Experts of a small language model.
Size: 9 layers, width 128, vocabulary 8192, 19.5M parameters.
Experts: 256 experts in each of 5 layers, 32 clamped SwiGLU neurons an expert, 4 picks a token, a sigmoid router, a shared expert of 128 neurons.
Below are experts of layer 2 (counted from 0) of a mixture-of-experts language model. Rows are named router (the router's row for the expert) and show model dimensions 0-127. Each number is 128 + 24 x the weight over its row's rms, rounded and kept within 0 to 255. Numbers have three digits each.
After each expert's rows: "comes before" lists some tokens at least twice as common just after its tokens as in all text; "mostly gets" lists some tokens that are sent to it at least half of the time. This comes from a sample of Wikipedia text that the model never trained on. Tokens count by the router's weight.

# expert 246
router:084092119140126158098155131154158139094136105132120126115122139103168125117136115151159127075109162126124148150117135102106087199127121127109125123112090135110119118150153112135140109086144165126143109071174131113114138121099115142126101102147137142145113118109110139116135106128149146137112147146172111112144180106128103127190129125205110108125141170124139164122151131091137140159093
comes before: " the", " ", "\n", " a", " The", " his"
mostly gets: " after", " After", " trees", " villages", "After", " portion"

# expert 245
router:139144158098116159096168127176102110109167186135130136096115133100138150092149131133133142146131088140095141120136100124154110096124092093133118101102142134091119144122120158154096137166186122143126114153133204118122178121107122095093101131171127126149131090155106161160148112108100115092103141127144133164115149126129134133115133140155137139078132140125143110121136145123164097158115
comes before: " the", " a", " by", " least", "\\", " \\"
mostly gets: " at", " between", "ed", " onto", "ulated", " towards"

# expert 226
router:134142207120133133097111153161124100139130067086158111141118131121172125098135144139161138187139111115086130142121140149096103142159133121093113114145137144127147154131150103132156115129133163146160121143169142153106161096123157097126101099144152124160122122109091080131123154087134099143167129151127143132093156125079120127138144160145098110119107150121129127150170162117155135160132
comes before: " of", ".", ",", " and", "==", " in"
mostly gets: "|---|---|---|---|", "|---|---|---|---|---|---|", " %", "|---|---|---|---|---|", " Pos", " teams"

# expert 149
router:070113126134073114105137159122127135116169134132115142127124113137166123111141087163149128086120150162150152146132124124104137151156144154111128122137099153100081132135143102143128110126131160125156108089194124113092126153129120166098100120144142122118090172132122174132148113167121144126080091148161129134117170105143141111185114124154125099104148145112135176134128097103156151147108
comes before: " the", " a", " his", " this", " \"", " their"
mostly gets: " or", " like", "itled", " called", " paper", " Modern"

# expert 222
router:137113158131132154119097124107111120119185082130139105145107125146092140127139131143158110100129171165094126131150110122063112150144121125137073110134106090095141121181137101095086137120117146126115110110174157150118123120129146150155089110120146124156093113148136150113142115099135146130159098158155140105156152119097134101147078136163146124136106083103130158158122141088088120101146
comes before: "==", " ==", " and", "===", " of", " to"
mostly gets: " Championships", " UK", " Labour", " Scottish", " British", " Baseball"

# expert 174
router:121134108142136090095135121162138129121136136122147168072144098138148129123160143160106104145114113161105111164108134100134108121129159117143139092102112147124172115082106113086102126173126135175137152145110128144127138085087135134151181124138072152089136138101121162092091155141128100126174128160172130135150118147124118100131186114138111136142094129085100154131119138103151124126121
comes before: "\n", "-", "The", "}", "American", "=="
mostly gets: " effect", " beginning", "ا", "fl", " convers", " Ren"

# expert 103
router:169137161137178114138124166140131161144128123115133143129113145101160083131115159124159127152096122162149106152082142110160139102120131148133153124118118157123137145169133135147136099168108129147115149130126154140126124146150154124126132132118130122137104131136128206137153089114158150117148188104119185077158166145131077115134092101142146148101089126159164128152121130159153159146152
comes before: " the", " he", " a", " his", " it", " they"
mostly gets: " when", " where", " Harry", " if", " despite", " According"

# expert 42
router:095132067165149161114120179131165120142148098131104168103146159107153113154132163124135174092080144134125158147135143099087074138137132073108141151133110148103151142135138116156139116098136109128145136091125095103135107123123144138106109146153133125133130172140130153124121104070130156137110093145142105131138160116161124134178131117152119106131125136131152128110139110072114163175118
comes before: " 0", "\n", " 1", " 2", " ", " 3"
mostly gets: " Cup", " Championships", " −", " ±%", " Championship", " +"

# expert 170
router:131150098134136136091163160125127105114165128121143140128089121120159131100150124156163121098108168146107120176125150136114114169151124152156115098134141124091145110108181125112109089092143199153117128154164137141143145119103129141146107084144116140156117105101112131107144151113138136162113142160185134152161152115114109101155128124165137112115148197103116161143134161095130125156121
comes before: "\n", "The", "==", "-", "===", "In"
mostly gets: " Fil", " Jos", " law", " Administ", "ld", " Sand"

# expert 16
router:067108112143140164114146134151145141092140116136131136116113136094165125124128111144150125080106170136122150148131126101109098196137140140113125114116102152103113100134154104134127117111155162134152127089169111120117138111107126141130122104158128145152096128112099145098128103126156151142108147141169113105143185103107101103197127137196107106138148168122119176132145133087143138156105
comes before: "|", "\n", "-", "|---|---|---|---", "|---|---|---|---|", "|---|---|---|---|---|"
mostly gets: " Paul", " Joseph", " Ell", " Ash", " Frank", " Nic"

# expert 66
router:099108102144119160109160149151149137100144116137134149122113142108177126114147117148157117075131158139117151148124141106095090182129122131101121128125109141111113112147161106140133110091158160113143142087175111109100141113097115163126103088140131149155101125095106139126139114123163148152101140135180111117127165107119109114178120123182111108133142178124120178141158127085150132175098
comes before: " and", " which", " but", " including", " with", " the"
mostly gets: " Bang", " Ah", " FA", " Raj", " More", " Bat"

# expert 199
router:085094153172138126172115177142134159114102080150109042143109088100103165148116115131150107105134128081155105125123136132118146135159126131147103127146087099120154130133105149125140154130151127127137099102135136114107137148146128131119122134156150139089129156169120096121163097180129134135142181148120137115143091116112085126141104082150116156130147133100124120147105111110097115107096
comes before: "-", " the", " a", " Succeeded", "==", " his"
mostly gets: " for", " Deputy", " vice", "Hon", " Assistant", "elected"

# expert 179
router:120100090155111155100165146143155144091171101117141139125106135105182125120135147141152136088128153141104151159119127099096105193144105150076129125110125149096108122150165096138148116093153156131143147100167134108117133098088113155144122098152132153145111120096089151108132117118156156146121131131163111091144153097127130102167130133178130122139134171142121150119119143098155124173099
comes before: " the", " and", " which", " a", " is", " been"
mostly gets: " cross", " correspond", " letter", " conflict", " temple", " ceremony"

# expert 200
router:114126093164155122145160107154171156145148160116135143142120151114163144142142112102150142104132128133124136145136123109096103155141137164112133139115087148089123144122159095107106081095131151111125173056160143119117126117114121176154134110156113120127125146114080133163115097125144115152111118160126106118128154128143126122151140132148065129154163185136149132169165167073122121147110
comes before: ".", " of", ",", "'s", " in", " and"
mostly gets: " time", " season", " years", " year", " children", " day"

# expert 120
router:156186158141092138131103145100164120124122074104122116135142129111137162120106139112158137078115168083172128060154087157123135171144100131102164080107128152116132098131119127144158106096119104132132127140127121147111132125146115147131134114152200127097130142142113146129170139133155164134142117128078156114153135121100090145096124114127148133116172112121137137133095143121140104104105
comes before: "\n", " the", "|", " a", " to", " List"
mostly gets: " out", " cons", " post", " Binomial", " listing", " ​"

# expert 23
router:096111130106125131087165097106158126112113140113097108094106122115156137100096078127125131159093142152152160146144133140123135121102117132127157127170105113140125150114130093127089138094150117082134130142116133117109111159128135124146081100077115174117131152126150112143128140119131121116121121189107168136087146088128127122174072106100170112115190129154099126140169116111152154144116
comes before: "\n", "0", "5", "2", "1", "3"
mostly gets: " =", "_{", " .", "Gls", "DST", " ox"

# expert 205
router:162159112145166130156111140160147150176133100101103113116154143120103100167149111110168150140123110133202087143159100185093159086154163131101109112098158077147120130144133095097137097135157157114121176160115157139126129112103153120123107179148143127131106115093099119092107170165146125135133144127142143102128105125143120147117121139129117169121144116138126119122095121132119124129119
comes before: " the", " his", " birth", " Representatives", " a", " their"
mostly gets: "m", " imm", " Im", " Hom", " Om", " upper"

# expert 44
router:089166112116135120149111137134074101098113105157109164117086136084107132150126160101090070167157074140139146171157161126153109097132117079162110116182127089132165139085096132122136100130118151157128114128112141112142159148170158123113106110104141126143128121150119159107116101137121132136117110096124132134110139113140109163117124099125138160170146130144091137163139100124157122134145
comes before: "–", ":", " in", ")", " for", " season"
mostly gets: " Racing", " film", " Championship", " Chevrolet", " Film", " manufact"

# expert 109
router:161169112117152145176181121122156111121132107160126119107124122105070119140149136111163133155125120163114132120118129093127113152155105081131132115130140158155081152107142142118149119137106167133126122121105126154133160102194167128172160170151122160119100152137101093160131142122129163110138107134162139115117160146156077122140096166142139114081094140164136108126126132116150136162111
comes before: " a", " the", " an", " located", " also", " not"
mostly gets: " is", " about", " Gl", " around", " Region", " come"

# expert 242
router:107127124153163156141145152185161116125146176110098174151117139129154141144100080125135142083158137135180132134106128139123150154137134135159133085127148161101115100126158104130148104089102115126138103101128132132100121128142171129117118131163155169102116137095159130134136124129141134134098112174121141152142089077139173115133159131118113126106127171105116116149100145112158064129082
comes before: "-", "s", "'t", "ro", "h", "itional"
mostly gets: " University", "ad", "n", " chief", " Hospital", " Central"

# expert 186
router:086108110149130149111149129136153125098130116153140145120131140101177129115146124138165126088110149137125146151126136112118088196130129128100126122135101158116119099138172112136126110095155175129133138071171126113117149103093129152121118090133126154146091131089114139116150119107152138150124121150167112125131172113126117109186129132192103104138139171123132172129152122079138137160076
comes before: ",", ".", " of", " and", " in", " were"
mostly gets: " than", "ies", "ations", "ments", "ements", "isions"

# expert 238
router:135127130129134099117152118110144115164141111095139130149106134114130137100137144136128155105088158121130155113150132140110133147127109137153140135109168142108091125129138141149134089131139130094155162129164112139076133109144178152135100091137139146164102109128154114174159115116157163151096148113117143142112138118170137164133122069134109084110152134102162176198084137118176087166120
comes before: " been", " the", " a", " he", " to", " an"
mostly gets: " has", " have", " had", " world", "U", " having"

# expert 108
router:099151099142107164115133157160115087094153109154118141132085132122146113105156118134091096138116145152134092135165106136118112135183114115123148144129119131090138107140157135150136080113122161153121146130124147095167109079164117140116130107094114087158136064096095115141140112139122152130131205154135127096126145102132123115121129108093120121160118162137159155142141154121118143166083
comes before: ",", ".", ")", " of", "–", "th"
mostly gets: "ually", " instead", " example", "while", "ently", " officially"

# expert 201
router:085090097146134175119164135137155131133144120132137113133128145112184122134159114139154138083122132134103133165131147107109087197156134138098113138115105170105117107154176121131136103087157160126134143095172120124143122100118118137142123119120128170163106139085107129111130117112172148133119129151169101107137154099129110100155122128188132128109151166138134142119134141081153119172095
comes before: " the", " a", " The", " It", " located", " an"
mostly gets: " Stud", " College", " gets", " is", "err", " dev"

# expert 85
router:083104114141126158098160139151153140094151106139137145127113133102175119125139121148150122079130159133125150155118142106108089193139130125091124117106119132102106101157161094139133101086147156123148128088173110118113144111096122156128116090136143148158104121092108142114127128127146149155112124139182104108138168119127120119190132131179122115135133167114114172134157132079141145164099
comes before: " and", " which", " but", " who", " including", " with"
mostly gets: " attacks", " Nar", " Som", " camp", " Regiment", "),"

# expert 212
router:118100133104130114125105149138131134151109123131092080100162096129105134131100169119170162120130117104102115096094138104151146101072136178147110182130147114141111141097102099161075099138134109097141150143161098138124135128143150103133115127143132108113124162144144125143131098157103099152105133171099130178118097132148090161151111127068147123161143139094138113120130134135160119147175
comes before: "\n", " by", " to", " -", " in", " as"
mostly gets: "\n ", " nominated", " appointed", " arrested", " awarded", " promoted"

# expert 147
router:082087095137108127095158146139138128105134093152109143141125149111165140110138113120137119084128151126159124152128148122088083207138086148123153127121105132144119131107167110167146092109147154149131137105152126125108119139127125146125096126168118145187101145123123132101137122098167161116123098144151120117167178127122115140181147118189117144135134138112121166117157122092139114123086
comes before: ",", " in", " and", " for", " at", " on"
mostly gets: " played", " show", " play", " Star", "ore", " games"

# expert 145
router:077102108147134154102156138151154131094142114135129143118112143092175126115140117147151116078108158133127146150121132107103088187137133141113127126112097150111124105141164109133133110093154160124144134083168121120114136111094125152124110104144131147146101137100098138113137104115155144141109139139170111116132185106125099120190126127191102109133136173128129174135157127078133127170098
comes before: " ", "\n", "==", "===", "In", " 1"
mostly gets: " Votes", "ipl", " time", "When", " month", " Opponent"

# expert 102
router:127150121170154149156147155128127145118141121157143141124126112101120083179162172151116155128110126089153132167152153074106119095122147121148156139118142083123122122168139115127114130137140129096158131060151124097125119089139169146117138131180133136117102129119145147097138156144136175143143129089155155148122130155088157132105084102137082154103137139102168125145091103129121100142122
comes before: " the", " a", " his", " Representatives", " their", " he"
mostly gets: " over", " Over", " surv", " fle", " During", " Enter"

# expert 2
router:107124118137116135120165139138149106118129120169130117143112153124183117138120147151156146121135150109092129136123122091140070198141111150112153107113065143151103109161166097079116084104135145160139156095144113135121138091129159133159118129136134156136118113107111114124117130148157136140117131135154131085144200111105116114156138151145112099152148150120153192109140166124136155154109
comes before: "\n", " the", "ac", "ade", "ad", " his"
mostly gets: " under", " Gr", " before", " Tr", " Str", " Bur"

# expert 105
router:105137130124083169144165107134160125162152110131102093136099099131144110121104102123135117139120107160151143152139123081123151151129142104115164156127152094141150160063173110101143122120117141160149112181143142120150099101121141143150100144075150122085175096104166165078105134143109129149139118141133158104167076108173128128122127126084129145127106123135112125120119156131125138125119
comes before: " of", "s", "ing", " (", " and", "ers"
mostly gets: " birth", " Museum", "hip", " Work", " rank", " School"

# expert 189
router:097128100147138123131111159143118167144134151128178109182135125128166137138180148116135105105101167102109145120095160129117148165160127155114095101114059132115129077127130107125127122129123153169139149124106104104146147089110109131106137153142178151128140170123162108113152126099142147148070105154126103106143133109092118088131123116132074110119121152135123170122106120105157113148116
comes before: "\n", " ", " \"", " —", " Chevrolet", " –"
mostly gets: " air", " TV", " Ford", " Chevrolet", " Air", " bass"

# expert 152
router:119122119168104138158139163127154133156139101176119103143104103130127108118111125116140110074104134123135138110120138114099092166157122090137094156153101175119151118123161118147134085128132172128132131131168120146127131151113166141128130095135126103129178124102097123141155121089146123137084129155166105130123173106135095128140127096165095106074156170082125151113134124093114134178099
comes before: " ", "\n", " Succeeded", " Candidate", " \"", " Title"
mostly gets: " held", " Records", " elections", " Per", " Congress", " winter"

# expert 13
router:075121117160108107119158168128119157156142133132180168097132124095186122124137131144145136104120148154136120144113150118100053179163125123105097128136103143133119112127117142133138090119149177159109150114148108164123137132140110142150146106179146165121142102122080121125145153125154107143116101134104107100118132130102129112137133116187138154169158122082103145133139131112120131148080
comes before: " of", ",", ".", " and", " (", " in"
mostly gets: " officer", "aster", " Governor", " Director", " director", " singer"

# expert 118
router:099135142151108098148091126138121137188119155158109151113081174161101091168145123144053154148123141135127149147134172131135149087079161107182127131127140120150127137102136145113148153105117101146112096102148106131167145135146121166117107141116120131122115121159162127109132089104134124119119146089117130137127127069132108143127141092093176106114147125171130146148130100124153132112112
comes before: " |", " 0", ";", "–", " round", " 1"
mostly gets: " Second", " second", " fifth", " Third", " Team", "‍"

# expert 148
router:083120110182156148105161126154129145086130126144121118120127145119178131108159102134145112086136114136130152150093143101109103179129143152105123108121084130140107096162152125097145113105142124141149141092172140117106144105103101135120102135149156138126123134103115117128124106143171131150106108150175099138151156088135110127179138134199113107126147160134096188115162124107134138159111
comes before: ",", " (", " School", "'s", " University", " Park"
mostly gets: " Street", " Road", " County", " Texas", " Royal", " Ann"

# expert 164
router:183138089101086119105139159108117178130135155150110130137145133124163107159126103144144134122117177157134141137125136120093132145125114075130109149092116161131162111094139152154186134118152172128087132120104153062155159141118125147168124120118127112145145149114132123119100123135142165135065130126187122126134107084149147119108125120155123134093160147154151162130113117153105113146125
comes before: "\n", " MPC", " —", " ", " ·", " 1"
mostly gets: " m", " kg", " ball", " metres", " Ball", " block"

# expert 41
router:099100102140136155099151123147156117110139106142125145115109144099179116120144120143148121081112149132118146149124150098107087180137127141111122124118104148115124110136166091131130105085169160125129133089159112114108136116097123155118107095138124150156109130093101129127137109115152142150120139147180104118127178110126098122195131133180111100118143178122120176123160119079130136175094
comes before: "\n", " The", " In", " It", " He", " This"
mostly gets: " Transport", " temple", " Lind", " tax", " issues", " Empire"

# expert 248
router:127132132111166113118161097151122133165153141162088145084100115136150125112154138107143131150091097114098137134095148105111090126128092125137159088176112134119101091109153091123099108103141129100172130127162146085155134108082102130131152111194114137123121111135105172101108126123157148135133103151157119125132107114105150081169144106089097113146104160122101156120145130121134145166109
comes before: "}", ".", ",", ")", "\\", "_"
mostly gets: " Mir", " rear", "}$", "^", "bit", "_"

# expert 143
router:131099134128106149141135119141078109132121100127077110141141089126113157100117124135154127129130156128131150092121156153146133115114132175118126156137085156085166166095097150153103153146105098103146134129143080139108113122144134120156104145170121118110119132153120100139145111121082136185132174178109141119119156126149111178113113152071159105177146140105127136144152142108158145152156
comes before: " |", " of", " first", "ed", " member", " American"
mostly gets: "History", " Date", "Part", "Pro", " Occupation", " Occupations"

# expert 112
router:083103105143126151107158136158136114077143109135137145125100119107157122112144104142167121087112147127111148158129149117109081179150143153099129131128089173097122101142172100128139111086147158121150124102167122120104137109089115154129115099147155144148105145100123135125136100107153145141107133143170108121116173093115117113189122139189115115126144158124119167131144119085128123166094
comes before: "\n", " The", " In", " It", " He", " This"
mostly gets: " tr", " material", " report", " reported", " advert", " some"

# expert 88
router:144171155113123139074148129128165109119157122096151123122114127126163155175134084120137119098128149103097121123116121143109107155157139110106153150137034128133101147176145143168113099113152159146127116133184112122099156106078127161133106142146117152150132128129125143135145129100129138126090114128168136135104141150144113108118131148098150131081156159125160133133115126083132122177097
comes before: " the", "N", " States", "W", " Kingdom", " a"
mostly gets: " from", "″", " on", " v", " Br", " On"

# expert 55
router:068066106131120131111151150122154136079150113128145167139122145095151123115125093133160125090100131143130146145133136105105124161143141130127110122136111153106118097166148093165087127108142151138173126130160105119116148103103161165161086137172145116170139128081090138117151110136150126138129116130144109124133172100099109152152122133196101111105120142140138163118154147103148138127090
comes before: ".", ",", " and", ")", " of", ":"
mostly gets: "s", " systems", " Es", " variety", " temper", " sum"

# expert 190
router:093117119154139154123169165146161144127129112099098127131154107088151121122130138157152122091143150145134129139112147075105096156137097116120120141104138156124109109115153119109162098096158154108165143096196127105124145115088121155091056106139129165112113137112111140131135129113157151115132123152122139119155140101078129142149090132186098125148134132139131158131184135111132143163093
comes before: ",", " and", " of", " (", " to", "'s"
mostly gets: "ry", "ty", " Town", " Historic", " Star", "ury"

# expert 236
router:091118105175110153109174117170149119092153123129152161125118110127176148124123116119128129089137151135146123130149152129093090172147154163118144102123136147110150114144182115149117128104169138149137123092173111090122141093142118167148113100179145130119135150099084117116139120145154136141121115125171112125155146084102115115176140120160114105138142163128130177127144136105145163153084
comes before: ",", " (", "'s", " was", "\"", ";"
mostly gets: " later", " Jones", " Valley", "berg", "head", " earlier"

# expert 197
router:132157140156087122125104108106141125134165160127130205114123112131127114150098146133140154133125139122108126106118145094160101131104070171116096114091097125126108115097144100112104134118143139070127148120142165081180101160117107126136138117124096150126170091149117160095129170097156135104149142140143089094122134107138177118155111157124108109159106114112154127112124144121152143150098
comes before: " of", ",", ".", " and", " in", " is"
mostly gets: " operations", " business", " peace", "ulation", " injury", "etic"

# expert 187
router:104164098112143120153129129135114167089124102092126153133110124111131099139159124150142118131140132152094129130096075133129135156134108128061132097139144142127170085157131148106174091100143122117107102154151170143104116173130123146135119092131172114166103125098119091134166124143130104080166084098132131136150129098124111123134113069135165134160142108116157164139084137130112126130118
comes before: " to", " the", " that", " a", " as", " in"
mostly gets: " announced", " election", " given", " wrote", " elected", " won"

# expert 101
router:096091110144119155100152159144162131107139130127137131103118155102164164112152101142142121086107153129106149154116157101118093183152115137107119099114108137113116097171165106109139103079170144113133126112159121125119137113087099152122113112124135135161120142098088117124137112122142137146126121147170101121172172120115095116170133128192106119145142156128111167114168116080124126160096
comes before: ",", " (", " =", " is", "'s", " S"
mostly gets: "idae", "ali", "ira", "ella", "ari", " Singh"

# expert 49
router:144147125140118117118130140125141130141107136091150162141122149092108142114148132157107101135098146105157098164097130155117141125138159096139132147153130176150148081095121140104170147151130139139096141150126145128136126107132126166154144151130130122142146077115094140168089153108126196130135062132153123126168129111149094112099156141142100124143130089102130129102111126096045137088119
comes before: ",", " (", "–", "isc", " =", " –"
mostly gets: " Order", " Puerto", " parish", " background", " especially", " focus"